config.yaml
num_hidden_layers: 13
hidden_size: 256
n_experts: 64
experts_per_token: 6
d_expert: 48
d_shared_expert: 128
hidden_act: "tanh_gelu"
moe_layers: [1, 2, 3, 4, 5, 6, 7, 8, 9, 10, 11, 12]
router_score: "sigmoid"
normalize_top_k: true
routed_scale: 2.45
balance_loss: 0.00529
balance_bias: false
n_groups: 4
groups_per_token: 1
init_std_router: 0.0398
lr_router: 0.000648
num_attention_heads: 4
num_key_value_heads: 4
head_dim: 64
vocab_size: 32000
norm: "layernorm"
norm_place: "pre"
norm_eps: 1e-06
positions: "learned"
qk_norm: false
attn_scale: 0.125
tie_word_embeddings: true
parallel_block: false
init: "normal"
init_std_qkv: 0.037
init_std_o: 0.046
init_std_up: 0.053
init_std_down: 0.053
optimizer: "muon_hyperball"
learning_rate: 0.00761
beta1: 0.95
weight_decay: 0.0
lr_head: 0.00709
warmup_steps: 200
schedule: "wsd"
decay_fraction: 1.0
decay_shape: "linear"
final_lr_fraction: 0.0
batch_tokens: 65536
max_seq_len: 256
doc_mask: true
train_tokens: 293700000
max_steps: 4482
dataset: "wikipedia_en"
Below are experts of layer 10 (counted from 0) of a mixture-of-experts language model. Rows are named router (the router's row for the expert) and show model dimensions 64-127. Each number is 50 + 10 x the weight over its row's rms, rounded and kept within 0 to 99.
Before each expert's rows: "gets" lists some tokens that make up at least twice as much of what it gets as of all text. This comes from a sample of Wikipedia text that the model never trained on. Tokens count by the router's weight.

# expert 32
gets: "\n", " (", ":", "==", " ==", " ="
router:63 63 60 39 51 65 49 35 42 58 63 33 33 53 49 50 71 67 44 46 44 41 45 54 42 69 54 32 71 56 57 52 65 63 52 51 47 53 43 66 51 70 49 48 55 44 49 54 28 53 48 46 69 48 51 58 45 50 38 58 60 32 52 49

# expert 14
gets: ",", "\"", ")", " School", "),", " Street"
router:45 56 57 29 59 46 58 47 46 41 56 42 40 46 55 71 45 47 55 60 48 45 49 56 55 39 58 34 66 64 38 58 43 50 45 53 49 51 43 50 63 63 53 49 37 44 54 40 39 47 50 60 43 33 45 52 44 57 52 40 62 46 50 52

# expert 34
gets: ".", "-", " John", ").", "\".", " William"
router:44 52 42 55 52 38 59 16 60 48 78 47 40 42 73 56 53 49 30 62 57 35 48 39 62 32 65 29 62 48 52 40 54 65 61 46 53 60 47 49 45 43 42 60 39 48 71 51 40 45 46 64 50 44 56 53 40 73 33 55 54 63 52 53

# expert 63
gets: " and", " on", " of", " &", "On", " —"
router:46 51 49 29 48 36 47 49 56 45 45 35 63 48 53 44 58 71 58 64 61 56 50 52 63 39 49 42 66 52 43 45 50 71 60 53 57 35 42 56 55 65 35 52 50 31 53 64 45 62 44 64 59 56 41 51 48 35 41 56 40 37 57 53

# expert 44
gets: " the", "s", " a", "The", " and", " The"
router:33 49 54 39 55 37 54 38 31 44 54 46 52 35 56 44 66 51 34 59 62 19 56 39 56 30 70 42 54 54 32 39 61 60 44 50 57 46 39 35 62 68 65 59 53 66 59 58 42 41 45 64 65 54 20 55 51 56 32 39 65 33 41 55

# expert 13
gets: " |", " (", ":", "d", " A", "N"
router:37 46 68 49 43 50 57 51 39 62 57 41 40 40 64 52 60 50 33 61 67 47 28 68 51 32 54 39 53 49 30 55 43 54 49 59 51 54 52 45 26 52 58 33 41 60 61 64 41 48 43 62 55 68 45 57 47 46 42 55 57 40 57 56

# expert 12
gets: " |", ";", ":", "|", " /", " 0;"
router:38 43 54 42 55 40 52 47 44 52 45 57 24 51 60 70 61 64 51 55 58 56 31 60 38 49 57 38 67 37 55 58 52 59 53 69 52 59 47 40 48 67 57 52 43 38 59 54 36 61 46 66 72 46 37 60 39 41 40 39 60 53 49 55

# expert 48
gets: " U", " P", " New", " South", " of", " at"
router:32 32 65 49 50 55 42 43 50 54 72 29 41 64 59 43 71 60 49 63 56 41 46 61 68 43 45 47 58 46 47 60 61 74 38 54 70 62 53 57 41 49 40 51 44 44 57 44 56 58 60 68 54 53 57 57 42 46 46 50 58 44 56 51

# expert 31
gets: " to", " an", " the", " The", " T", " 1"
router:29 25 55 48 48 32 53 51 62 50 46 49 42 66 60 44 54 47 53 60 54 62 57 55 62 43 60 53 52 50 31 56 77 53 52 47 58 60 52 53 53 51 65 57 50 60 62 58 54 47 50 62 64 57 47 76 59 35 56 41 72 46 48 42

# expert 5
gets: " of", "ing", " in", " to", " have", " that"
router:35 49 43 49 57 40 68 37 50 58 64 39 36 63 54 35 63 58 48 53 53 57 46 48 63 66 50 40 63 37 39 46 52 46 55 36 62 53 48 52 49 52 66 38 52 43 59 61 38 44 39 59 54 43 53 65 48 44 49 48 58 37 54 51

# expert 11
gets: ",", " and", " that", " but", " have", " had"
router:55 59 41 49 51 58 64 29 49 44 63 42 31 39 60 45 59 51 47 51 46 38 52 52 47 64 62 37 62 40 31 49 51 50 54 48 63 61 40 66 61 62 59 57 38 52 53 46 24 45 44 63 69 52 46 53 51 52 46 44 49 42 45 41

# expert 19
gets: "-", ";", "|", ")", "==", "==="
router:25 37 45 48 50 37 44 49 47 47 64 46 31 35 47 55 61 48 42 47 52 51 52 38 62 40 56 45 59 50 31 54 56 63 29 43 53 55 48 56 51 50 56 66 40 55 54 39 36 49 39 57 64 52 44 52 47 40 36 57 52 46 48 51

# expert 27
gets: " |", ";", ":", " –", " to", " which"
router:44 59 45 32 51 62 42 59 31 44 63 48 54 51 36 47 71 48 49 56 53 43 60 41 51 42 50 36 60 55 54 43 78 60 54 55 50 56 50 48 68 53 66 64 49 40 55 53 37 42 38 57 64 39 35 58 56 56 45 61 57 34 61 46

# expert 10
gets: ",", " and", "),", " but", "\",", " that"
router:41 61 42 34 45 37 63 43 53 45 54 44 34 40 51 51 72 47 42 63 50 40 61 39 68 47 68 34 80 47 40 49 47 58 42 49 45 56 43 62 52 60 43 57 46 64 59 41 42 44 54 55 62 39 47 56 49 59 51 55 57 38 39 41

# expert 29
gets: " a", "-", " was", " well", " is", " an"
router:48 56 51 38 64 57 64 39 59 41 56 45 57 46 45 35 68 70 55 68 55 60 41 50 53 55 55 36 43 56 40 48 57 53 46 58 49 66 44 53 56 63 58 46 55 46 47 63 43 39 66 44 48 48 37 57 51 50 48 41 62 18 57 45

# expert 23
gets: " |", " an", " a", " of", "|", " S"
router:28 35 64 52 57 55 52 54 50 59 81 36 33 56 55 52 58 41 48 61 53 51 47 56 60 44 67 41 51 50 43 52 58 68 54 52 47 49 44 54 34 63 53 59 66 49 55 53 57 46 57 53 67 70 45 59 51 43 56 53 61 47 74 38

# expert 33
gets: ".", " the", ").", "\".", ".\"", " =="
router:41 47 62 43 55 51 62 49 41 43 59 49 55 40 66 48 59 48 57 45 68 57 59 50 64 47 62 35 64 46 29 37 60 64 44 46 50 39 38 45 53 57 59 60 61 51 55 48 42 56 43 60 65 47 38 72 49 47 49 46 45 49 49 62

# expert 0
gets: " |", ",", " a", ";", " /", " have"
router:39 55 43 52 41 29 57 38 52 52 69 52 56 41 35 52 51 61 45 60 59 33 37 47 55 51 62 36 51 55 55 53 52 46 46 54 58 80 29 43 50 59 65 58 50 36 52 66 38 36 54 52 55 60 41 61 42 47 54 42 76 42 65 61

# expert 42
gets: ".", "\n", "==", " ==", ").", "\"."
router:44 47 51 52 57 40 57 47 57 39 62 54 51 43 58 59 64 63 53 60 55 40 45 37 51 55 53 37 70 66 43 51 58 70 42 43 70 52 34 57 71 48 58 73 43 52 59 56 41 61 61 59 57 40 50 61 55 50 62 51 55 40 48 46

# expert 54
gets: " |", " of", ")", "-", " —", " with"
router:50 58 53 57 56 31 47 54 56 49 46 43 55 57 61 50 58 63 50 65 63 48 41 57 54 55 59 38 48 55 38 41 60 58 61 55 61 49 43 62 51 55 55 58 47 50 58 55 38 53 54 65 60 45 40 57 52 54 51 57 50 38 42 54

# expert 47
gets: " ", " 2", " 1", " 4", " 0", " 3"
router:33 29 59 40 46 58 81 55 52 47 39 51 50 57 54 49 53 42 58 57 51 49 48 56 66 50 52 42 40 50 55 42 71 47 63 64 60 60 38 55 52 68 53 49 41 68 53 61 50 54 53 71 75 58 33 60 61 53 39 45 65 37 55 48

# expert 49
gets: " the", " a", " was", " on", " for", " of"
router:31 33 60 60 68 61 61 31 36 46 58 35 47 44 48 43 61 46 49 50 55 30 57 55 46 51 57 39 58 48 33 37 59 65 65 59 56 56 41 50 58 60 45 57 39 47 53 54 48 53 46 65 61 63 25 46 59 62 41 57 55 32 53 49

# expert 51
gets: " of", " the", " for", " from", " with", "="
router:41 52 65 51 50 40 55 50 44 48 60 36 30 51 48 44 63 62 59 53 37 21 53 45 60 58 52 50 68 55 48 50 55 59 47 42 58 53 42 71 63 62 59 65 51 58 61 41 43 61 37 53 61 53 23 68 45 65 43 45 64 49 51 50

# expert 21
gets: " to", "s", " it", " a", " can", " is"
router:32 56 51 44 49 45 50 40 49 50 64 34 45 39 55 51 61 51 43 59 54 27 61 50 64 68 74 40 64 50 42 49 59 50 55 45 73 55 32 69 60 62 73 59 40 61 49 53 49 63 46 58 70 40 47 68 55 55 32 46 53 48 45 55

# expert 56
gets: "\n", "/", " \"", " (", " ", " —"
router:35 38 62 31 72 59 57 56 64 49 59 49 49 36 45 61 56 48 52 58 45 49 54 43 70 35 68 33 45 40 38 53 51 65 50 52 47 52 39 62 56 61 38 52 33 53 38 62 48 80 49 47 55 44 40 53 42 63 42 65 61 36 49 56

# expert 58
gets: " |", "===", "---|---|---|---|", "==", " on", " ==="
router:51 54 51 38 44 45 57 52 55 54 68 25 53 46 50 50 73 44 54 45 71 48 60 63 48 35 45 47 49 44 26 37 70 57 24 66 67 56 46 51 67 55 74 59 40 45 43 51 64 57 47 64 58 49 36 51 50 53 39 68 51 47 56 48

# expert 37
gets: " 1", " 2", " 3", " 4", " 0", " 6"
router:42 49 43 30 57 49 48 42 44 39 35 35 43 39 57 42 47 59 57 55 68 45 47 56 46 47 46 51 67 37 66 49 65 65 51 42 62 40 40 56 58 57 48 69 50 52 43 38 46 35 44 59 61 42 42 52 64 42 43 54 54 51 44 44

# expert 3
gets: " in", " ", " (", "th", "8", " a"
router:47 44 66 50 41 42 75 41 42 54 55 41 46 37 55 54 52 64 58 51 51 42 41 66 56 44 57 54 73 58 41 43 64 48 58 61 55 55 36 67 47 59 70 65 63 38 49 35 54 34 70 67 46 52 43 66 59 60 54 59 53 51 54 49

# expert 45
gets: " ", "-", " \"", "'", " (", " a"
router:38 40 56 27 54 53 48 42 59 24 63 27 49 39 32 39 55 62 48 64 45 42 61 59 59 59 59 34 55 50 30 61 58 55 60 48 55 69 44 55 58 60 58 58 53 58 60 61 47 57 48 46 47 60 38 63 38 45 50 51 78 51 73 64

# expert 36
gets: "s", " the", "ing", " in", "ed", " out"
router:42 70 54 50 42 44 39 40 43 50 65 42 55 46 45 45 52 61 45 65 48 37 55 51 67 40 46 26 53 46 47 43 58 60 55 74 59 44 25 75 67 65 71 55 53 39 65 55 35 43 35 62 58 54 41 55 45 48 36 53 58 47 39 62

# expert 4
gets: " in", " (", "==", " In", "In", " /"
router:53 46 48 49 52 42 47 45 42 55 56 53 42 57 54 48 56 62 61 53 49 54 39 56 56 44 55 24 45 68 49 46 40 67 52 43 64 68 49 57 46 59 34 50 49 72 32 49 26 34 54 64 42 52 38 50 41 50 47 42 64 36 74 58

# expert 61
gets: "'", "s", "y", " he", "er", " He"
router:43 57 48 45 51 33 54 52 49 40 64 60 38 53 55 63 64 60 56 65 58 59 53 49 50 39 59 21 59 59 36 53 34 68 50 53 51 63 40 59 58 56 54 41 42 47 58 42 38 67 45 72 51 41 58 59 46 49 33 45 56 56 53 44

# expert 7
gets: " |", " \"", "-", " (", " The", "|"
router:50 48 73 42 54 39 63 45 56 44 66 54 41 43 68 47 50 61 46 58 57 67 38 64 59 58 57 27 46 60 36 56 33 59 57 55 59 45 62 67 50 74 26 51 46 57 71 57 48 61 52 57 42 57 50 71 54 48 46 48 47 43 49 47

# expert 26
gets: " by", " the", " to", " of", ":", " his"
router:53 42 62 44 65 41 56 40 54 51 56 47 50 45 62 55 65 38 48 55 52 47 51 37 50 43 56 44 73 57 47 43 60 59 60 38 52 62 54 44 54 48 36 62 53 39 58 46 53 47 42 65 50 69 37 42 61 51 62 49 52 49 58 37

# expert 24
gets: " it", " It", " which", " also", " that", " is"
router:54 43 50 44 49 53 44 35 44 50 50 22 43 50 51 49 66 49 44 54 56 30 36 38 60 46 62 45 55 48 54 39 58 53 42 43 69 42 32 52 74 52 56 65 33 39 47 46 39 48 50 59 64 58 39 49 52 61 51 60 52 34 58 52

# expert 53
gets: " was", " he", " He", " as", " is", " she"
router:52 53 48 39 59 67 70 27 56 47 64 61 51 48 42 39 60 51 35 54 50 45 57 51 49 51 55 32 54 71 51 26 48 42 45 47 60 48 35 58 61 51 38 56 44 60 57 62 52 57 56 54 54 58 46 59 45 37 47 51 49 36 60 60

# expert 43
gets: "\n", "-", "==", " \"", " ==", " ="
router:40 49 63 50 59 52 41 31 41 59 69 56 45 55 39 48 47 62 50 62 43 38 36 65 49 50 52 47 56 58 42 36 53 87 56 48 59 61 51 71 40 61 49 67 61 41 43 60 37 49 59 53 66 55 48 55 42 46 49 52 65 35 58 50

# expert 41
gets: " the", " and", " a", "The", " of", ":"
router:28 53 44 51 64 50 57 45 37 30 65 54 43 61 52 51 42 49 55 51 45 21 40 40 60 50 69 46 56 54 43 46 60 65 64 59 62 49 41 54 60 63 62 53 60 56 53 49 57 43 38 58 71 63 36 47 56 48 33 46 55 51 47 39

# expert 60
gets: " the", " of", " with", " his", " their", " a"
router:34 44 35 44 45 30 56 25 54 36 58 44 43 58 51 65 71 51 55 59 58 62 45 60 51 44 54 50 56 56 34 48 71 48 51 57 62 63 46 56 57 51 67 63 60 50 49 74 54 36 38 56 64 39 50 67 42 64 34 46 63 26 57 47

# expert 8
gets: "|", " |", "-", ";", " In", "In"
router:48 34 68 49 62 54 58 34 48 50 53 39 56 45 53 46 46 60 49 55 37 35 32 65 55 49 59 50 47 68 51 35 55 84 51 41 51 43 44 48 57 60 52 68 58 47 36 45 53 65 54 64 66 56 32 39 56 48 29 56 57 36 40 52

# expert 1
gets: " \"", "-", " The", " (", "\"", "'"
router:43 37 76 36 50 49 53 44 36 40 59 38 42 56 47 45 46 59 40 67 55 68 48 60 65 50 53 30 51 61 33 48 37 60 50 55 55 49 59 56 51 54 44 48 51 45 64 51 50 61 51 67 35 57 53 79 47 52 38 40 61 50 51 40

# expert 9
gets: " in", ",", " In", "In", " of", " May"
router:41 32 67 45 56 57 50 46 35 35 63 43 41 55 54 52 72 58 54 47 52 41 55 48 58 36 58 38 58 50 52 26 54 64 49 54 61 58 34 48 52 59 47 57 52 54 63 61 42 42 50 67 58 49 39 58 48 62 47 50 56 44 67 60

# expert 30
gets: "\n", " by", " to", "'", " under", " with"
router:34 53 45 55 64 43 45 40 58 57 53 46 54 53 40 45 48 69 45 60 49 27 29 51 66 61 56 41 58 63 51 27 60 60 69 30 66 49 38 48 61 54 45 59 52 50 72 48 50 56 57 56 55 52 47 54 46 37 39 40 48 28 51 66

# expert 28
gets: "s", " E", " S", "S", " T", " St"
router:35 48 64 44 51 31 55 66 66 64 60 37 35 31 39 47 54 52 42 48 55 43 54 54 59 40 64 42 43 58 44 43 58 68 64 60 57 68 44 60 53 52 54 58 50 58 60 46 65 57 46 50 53 54 39 66 37 30 46 49 53 48 69 52